python train.py --n_layer=8 --d_model=192 --n_experts=160 --experts_per_token=8 --d_expert=32 --d_shared_expert=0 --activation="clamped_swiglu" --moe_layers=[2, 3, 4, 5, 6, 7] --router_score="softmax" --normalize_top_k=true --routed_scale=1.0 --balance_loss=0.000128 --balance_bias=true --init_std_router=0.0334 --lr_router=0.00123 --n_head=2 --n_kv_head=1 --head_dim=96 --vocab_size=16405 --norm="rmsnorm" --norm_place="pre" --norm_eps=1e-06 --positions="rope" --rope_base=10000.0 --rope_fraction=1.0 --qk_norm=false --attn_scale=0.102 --tie_embeddings=false --parallel_block=false --extras=["capped logits"] --init="uniform" --init_std_qkv=0.0463 --init_std_o=0.0 --init_std_up=0.0463 --init_std_down=0.0 --optimizer="muon_variant" --lr=0.00151 --lr_mult_o=1.16 --beta1=0.95 --lr_head=0.0155 --grad_clip=2.0 --warmup_steps=200 --schedule="wsd" --decay_fraction=0.538 --decay_shape="linear" --final_lr_fraction=0.05 --batch_tokens=[65536, 131072, 196608] --seq_len=1024 --doc_mask=true --train_tokens=581100000 --steps=4867 --dataset="wikipedia_en"
Below are experts of layer 2 (counted from 0) of a mixture-of-experts language model. Rows are named router (the router's row for the expert), gate (a neuron's input weights, with its number), up (a neuron's input weights, with its number), down (a neuron's output weights, with its number) and show model dimensions 0-191. Each number is 500 + 40 x the weight over its row's rms, rounded and kept within 0 to 999. Numbers have three digits each.
Before each expert's rows: "gets" lists some tokens that make up at least twice as much of what it gets as of all text; "comes before" lists some tokens at least twice as common just after its tokens as in all text. This comes from a sample of Wikipedia text that the model never trained on. Tokens count by the router's weight.

# expert 67
gets: " in", " at", " on", " for", " of", " from"
comes before: " the", " ", " a", " his", " their", " its"
router:498474497502481522451513550554418483470487555574477543473503424479470443537492535462522546427490443528504492469564562517567548510442463477550490439543428552488513487511522495562466549513494518542527564516475525519442425480581420511525511489485395458505488555515463560533496506496457513508497518502443476534477583479535503498495543501497513472517424481551442536487412555482469475481478497543459507602460465492442429456498526459443491497507465437517483443480560501430503533495466477492501482514467613515497436504549450504489522566462543496561498444537519460467426525507500527505
gate0:577528505483479514637474496452530517466507495516523474511463517488491488490472513517487501523473476541493499463503512509487515493520438491509520562487499475454546428527441494489430496496488489468502455442564535594401568469530562529457495563519455466500436573511462410482452492506531464455470482523474478531514507518519437480494446545512507525553485356520474528507506565519480490483531515545496542556477509501478430431549494516472454463485458422478552478517522513477478343524506461442554444524565543502475476488457464571527518483449491510494445473429449557507486527508509528486
up0:511489617450481530450481565491498476471493416532465493537497500464500557507502512517442502554524485540464525528516512519486448463530497489453478462495514519432469480522396482491460513526478485416521472421499556493521538517498543507435511469456480508464458523466492440577568543535528547455449486515515514512484502472550499387567510467477499502427534351531508520464493546582525507471394480514471506552540513460456450509542512517380482558554534498529541510515514501486551515476492518528566521560552469509489535502568501496530541464471492498510415512516451577503495450509493526509
down0:450491437441565453518497416498466538599513553543537544478502542430580476471528450458497461447505492473507514493469518431557491446463522507430512486468471441528509514495504510448455372491507557548481548531509519532505498521489518484509571484471495460548544457458476496523499477527511491497552460486467556528465466417499504506459375577527491503439483560445516487508528423499526510469491411492513474432545519561523565414511528514469492502476519594497512549493490485550507555479509465517509538492496497551530514535539507440531420520560498467542460506468552477575535490508527457534
gate1:489512469569504519448595498483559520520509480537577583477548481487504528495497477489483479478488532507438488475468513503578499458514481498479476455533493539520463395502515459521442522437477528519557489508628499497536528451529483507555544463597512470585500494571495476490535510494490510474527495500464491484502388439477491484489550469532499574484509441445522495438542523500469478510623524496507558495493565505489481537418528476488505512494484537470436513546442478569512546431638457504539477462489506464514507543516526554487500531507562493506428500510442527479455537433452515468
up1:495523541500433515458530502489576493529512513514533521468526491501531428470451505475418463499532528531450509447484501501522495481541545476471467480516533508498518442512471422482463502468490526504587524475589473466531543459484423516542401449541484509655551526553468433495543535463500519482495462525510467500486410454459508487518552475500500531455510469443526514452528568516439488431537472516491533545497507498518464484492520505488446570573508542466400513483480474479582587465611459526501502461509515477496565530489535547511485532502575528532489492426428511483470489412500497475
down1:562461504448500421493452530526492522455524524523467513513495487397504494508454571483454479523528535554533519474501518497448501482509537449558480487430442489520489531508564588504501513583495565504523517476494515519451450546486468483500455538429464502453569524514541523507534495499487471555524518442490496475463499494517535492554516523556424442500477587544413492428390510500474531554454508511463504503474545517537521494480477500488538517439520520501459530508517557394522480519470513453442538583574545535564478533499371499476554471508451510510563507529447497450496548595535530494
gate2:514458466502524590483528532493488508565397453460545529517584468507471486483543527453515530531495494530520504481560475473517511442500405456530532561502551487533599472476470536430470491439434453546555492527481466586426452517525442519521505542515525441501504530601530496503455454478497486491464489532527517502528499560435587557499449494540539460411513546460445475488474422493492522522465504488537530483469453529489494481506515467548463488528496582564512517468540530428472510526420463495445478527503493548448547554417524492489544489515509428523480468553530451479531441479542462510
up2:470440544479509612461459476489507512507531545495493539503584456475506544524487499485493488554542488461521523484490470478492485506442464393529484620577506522513483451487556524468453490440555477549493479497519487483485501466519489503477521463446506563514452509512498456451518438510507469497487473574457489496489557595486521584546478534527405488455528536473426524520579475553466489452423534445497555581498456498497513456434448504587444580506530573456508519469494522492483438506594458449467539503440513529450563492484528475483554546455497450513511502479539529499538533494525530505
down2:559527506571525413521470418466552502503457533502498470466491513508500448453497422469550432485448475480515534518389517522533510518558481513549412460501550504543481488484504513601512476551458541480507496550519511544465558542501544472499492480427475461540547426494545517472497547485536526538479524489469561509524471500432336424470455432520474484537473465479475491439538505457496529528482486526571509514483482589517463542530500523444488429502391512502495547557527477544514479527504519492492430463475501533568501482529493463555507511482457492544478479498511517476524510480407491450
gate3:461498515557560535537507513494479584521567531479540530564517490509493511546510502517530514561486445473540569474477466501514512500461499467521507567501409561494440514507550585554574468454455531570510481495436499471550512477556464513513589535477455547550440540478504512451445490489523482484532486548516535495548506509495500514482445525529538462498437499475466464471481556499459534467503459424501487592435458468458495550542461497504436572498565495515568533488431437492486453518450594566538580439491557464572485532502535535506462515545464487451391528525473482516511488503508484444
up3:474469522524550534524570508500426590551567519488528514542511473540498487568511521535478498531510447532545523429443495497530502505467498490528526534522416524505502534507432599588511490453439542551495516476440464476498538494575486529537563521449442546568439464476446522476436463477544488467544501531496528527518536495531501500519498528556528449534486445522478478480407574535454506494423486440493494588488451495473463501529490502501481525528540524482583555479457469428480465524431562526496566483501524425557453554551521561523442503514468466410462539522479470475480529474502440481
down3:497466536523516557499604441480448509493487482456478485570517574495500546518524541520478536543465455557519469455494519521518504477491452483537512488475472523441504531479548519595458573441460544561528584425478522538502508509502534552489514530447491469544487447476444525470537500440580470469466581539502460535493555463537457521446521508547561447530531510551466513372501545456501522504473528522483481480542459572551494487539490507430470503555518522484544547459528468471504565558496550501513476573540512450457465469549488508521531533427505427457549510536478496463421503424434454492
gate4:586495495467564496451461451517447517579481479483557470511522489498500475480522526518458509486563510463501551516501551492481542498421437417512451447551497543471501528430522495412463492540529478518537496539385509475527507525545487512467591478515505558411468515480504504465584515562450551469487508496561498517500574462416544508455502532446459508488508483519500419479470461631559506492452461496504515453464480493484485497549483504526516491423447520439485556537530523500512584518432474414488489504493536510478429457515518590487477539475498561567502510494489543494468501547535520500
up4:517494548482499482514487516475468548535447478463545496445538481474509524327513495529408462496502558494516546485502516450509544481484432469532436532607538565500548553438481514445453499553466491541488510539388508522542485492555437491466533502550512457419535451491594510463451473484491563515504481573545497475514476468578508504472463501466493550463510463529502483493507472499521482545458485605549525556479489517510555425461520516476519454467466458534405531468515488523463536512410471458435523498489555545492522455502494503491493551485510498559493480445469557488495507511486445506
down4:479502567535456507545539525424492571614467464509492425517508468454494484441544523575455465528454541548539512533532442463508436542510519511599497525496531438519523485453435467512490399449478507596527479511551507573443483484471501498554437493534537434538519461529469513526466474441516489547470445463547575554484509538482489490556491469432487504440502498419526542495467470500453441497414497521524568534553544500453476538504512519491464471491566521523467450544571458515496508533479471516477455483598486478515532484501515519520531493423411507475513443503487502480477520503462462476
gate5:590489474484536460553501519518506490494532565500415502578482457457515429470457507506488521439513553580515518428519524443517402492523639447502479433444430457550425458491446489540491476463502494532508488523559531363445500455478478446555503482491516524504455530452526469517590524460504497527553464422468495563481467473466523471472473458483471476468516557478454571531550528546508518537464481500456491510496465560501559510465517551478534459484450514519495481483528527529518455493537486455500433481493541513537417496508500506500416493509484502517520474524447562505474489482567453495
up5:592498493442570480510546567502452496493522603464439532505552545428500444517445474466526457471491610539561526455474531479503465477508477489490494497427447481505470471448521483572472483479529516461526546485541515508482502447505505506526542464501470626494453541537522500515533498502538500523513387441448456560460500468507500471432556476477553464370489533482431567501519484495490496544488527456510474491449510558520498504452479547519512486455521458497503484492484551513514450482555576434451430544508590556507509541520528509484432492522512495468538477469447541490480497477521420507
down5:503547481395469525475481487492453468603535449519449494509497525485519468561504488476540471530476542490558560606454520466537578409464523516536470487501525530476449514482491519460517502489509497580545527500504620493522608478472509531414505452498529547502487526577571520496465454522451457493416522537511490504466490460500508576594523521469542553500508501489506458496529479543463504505493498466541536488573512462481547502459423558471545521519510435502537539461498570490444451520491571591438489457468514529526538501538429468486528509527524447451543518506536448531498498494553509475
gate6:531492589512561577525437495476507474500592436553542505461520456538504486507485523505487522541488524451556469450484466503466467560508542520454494436469496493548474584489507528483502499487514419484454470518572504489519517476467519460544438497526487508416500414535565468499547489515488498544506493461423463525472580555468457464588504468481539427492474474525404456502554510528470521496459474518501536507591543458492506518526539481422447584587506487528525485515538507513551459452479548484526446458512428598504460563480507409552524521495530453546448494501437489520481471511509504500
up6:458490568570561525449537470502531557479480406509514491477525493556472536505467517482513512547518510487512479491508432468534545527508531478464483422477680552522471457453479432472520517465511539462467489526553588468532476489502538496432476458558498516580553465554498495531459531498516481502492539446563477498504531527442505536534420518440536448489485538489524478506525474501502507471488482438484514535522531448475487544435594475483475557472506492508497469521530513598564486442541506500481522454509468446571459496372456502565530509427530542542509511521490480501474456446462514471
down6:493511490442559448518514473496540535563528407426504517534491442486523527435455436604544488570418529440450530528513472519540610520578465517457572473529525509497568507533467485526434425423488460468485520504548451523516477454521476476510545471472503482578498504471559546492445452513529482557488505538538508558485513488481510510496518470457532527489472420515445517412463527481519494493426517480490504538456469474463498489557533533449493493425556455489488485590511515498511503570553521497374459544497447520519498454535561489478447517480471543531474521482542478473462497541524491510
gate7:507533482481570500476491466480503496529491429502503495533517533466547437480498433488517504529481517392493484526525557410533519471475538539511508504510589477526421493481506500436514502493537501548544513552410492443529558440419517516480582489462491569460439509507509509471601484525557521589496422474461573491519576509460565515562549478478514474544490479598542550506549459497523538444542512426479502420469518530488482466491557501468500471550524523476570538554505559527497451503460532543536480473474565497483487433530473467512436520470446537556519512550544525483482463466530476460
up7:489472485459545480459541467506473535493502453475505512508531522454531462449464470489490497503453537458500465535474509475553565490453520563525483502499518526540415460463495485430522502516494494526498508535505505542484528463484505443458513450444501478478498422598582491460613480452513503560504461503474494506522501494477550561423503495468502557530519466574573449493640422463488490534483550463502495483431603485516515501482510500502517490507528566487457579516524512557430574486557489541443408464502550524542524439552550467489406533489513496538484486519518537483520489381514481487
down7:476498548545500513478444484461529484474529466473430557492437505507466547509470508471493500500508451492479464505428449492511516521510464483494520524447466494432470535486451409529464445523475538519496457473521457468518440449544562476432501433467512508559515442462530506490477496435499435519420484524564513505526476440515452515431517510517516444496580429459517417501541461478545476512465542436552447491586419462529437525543505459533418556428546452457469494528505426585466521458511547558402448515462508447502565466487524505544534510512499555517480549530471518521522463451540454507
gate8:508506542516458470476538474492515528524509477501510495496476484517483503536554512522454519469453476490478486487509451507500523478555529547498481535588511557461587581481429533565462496477519491496443433500492495570454474510508554535568533523551567451564488439487501458530415478465470550417544485594491468508497451493528464417474453439490481535482526428501488518513491515548536527434397498498490546430582439520476482470572497494511512506447441519546453501485570511543470461500564464482570556500511496604504513580453511519521531516494499503488449563394483582494516488531480495524
up8:470490466464461441477571503484506600466466496479460526506513548472482529540483482450443494476518496486468468526524480520538537443538461556494501517543607591460532563489490478510485500511478488542456505518577514559486537545529519501479493514622534440510536443483450432524454486482482524466525467589512486524512421482602437536491496460495436474508519464471515467492498511471515510491469515523464533483484433487473461442477502470546507505415502496533492536454515503572536510517578456517572518489538539490497450581553512547468564570453580565487477517404476521476409451536475484518
down8:466500608512490421503541514467468536553496436510447457484552525476508557470479486518467481516469443479474518522453415505506504480550461496472472521493476495494524549502509488458461454471474480513539526461528533518490541459555512456423519488490472459510527462546519544516477517478494472497457433424518546488566503463506460561440509472524542547470498428495445482484531536408484507510492512462532525584514508499502508467561441470523501466485552499484482489553535418610508445567492504511397420448492426444526487462582541565461430615482557466474517480550544556536540484493492466458
gate9:425485528502519486570453563506502499471554490485540481475432482504475528506530520467553487517538473522467517510526459530493511516456439505480494483518447513451441535506424569483494511463506493519537505525464533427528476416529422475549541409486491472417453553480576520577542479531483492556458500517412515486515482482516473583546526536438487608438528501492518504531446538451526488428486476435490487563499524540469531569487470509369525553454517554521532523473544541470495444569462514469489406528524458468476548530488505536417489537477539485469432525480522506478458498499507445522
up9:484511549491522480475505473485471495574449506541525468559437533526525490451484514563433540479437531491526527428485517496521527514569487473547479567480562519485541459476572533461484466453456505502484484460616483494458509567468583539522496490477511460486517434542569450549512522501502502478459482451454502542525546530538567473391461494518456519486482509484627531470582443490505540493487493514541492433580549519510594501587540485471478484481533547538483577513475471518509424514568497463533508488492543548501558463528499483513443503461479589465521530510553535505495456491461486430
down9:528500483539469523541453486559520443484489546500570504431522549516478459475484503435474515550531467547494524541533518494609449518445530399500455589464466498498487494545535524535562444595496492545474498472438618434544471524537491501483552522478467449448504502465466516521461535446544453468536496448522555454538503533502422505496516509513461451479527515511473547534487548559517498535521475476457487543443498497513502482410431550420498468492449480489536474555542468410526506537434485532464433445513526486492475503554471534444517523542473480493499436503433467536549506457561454549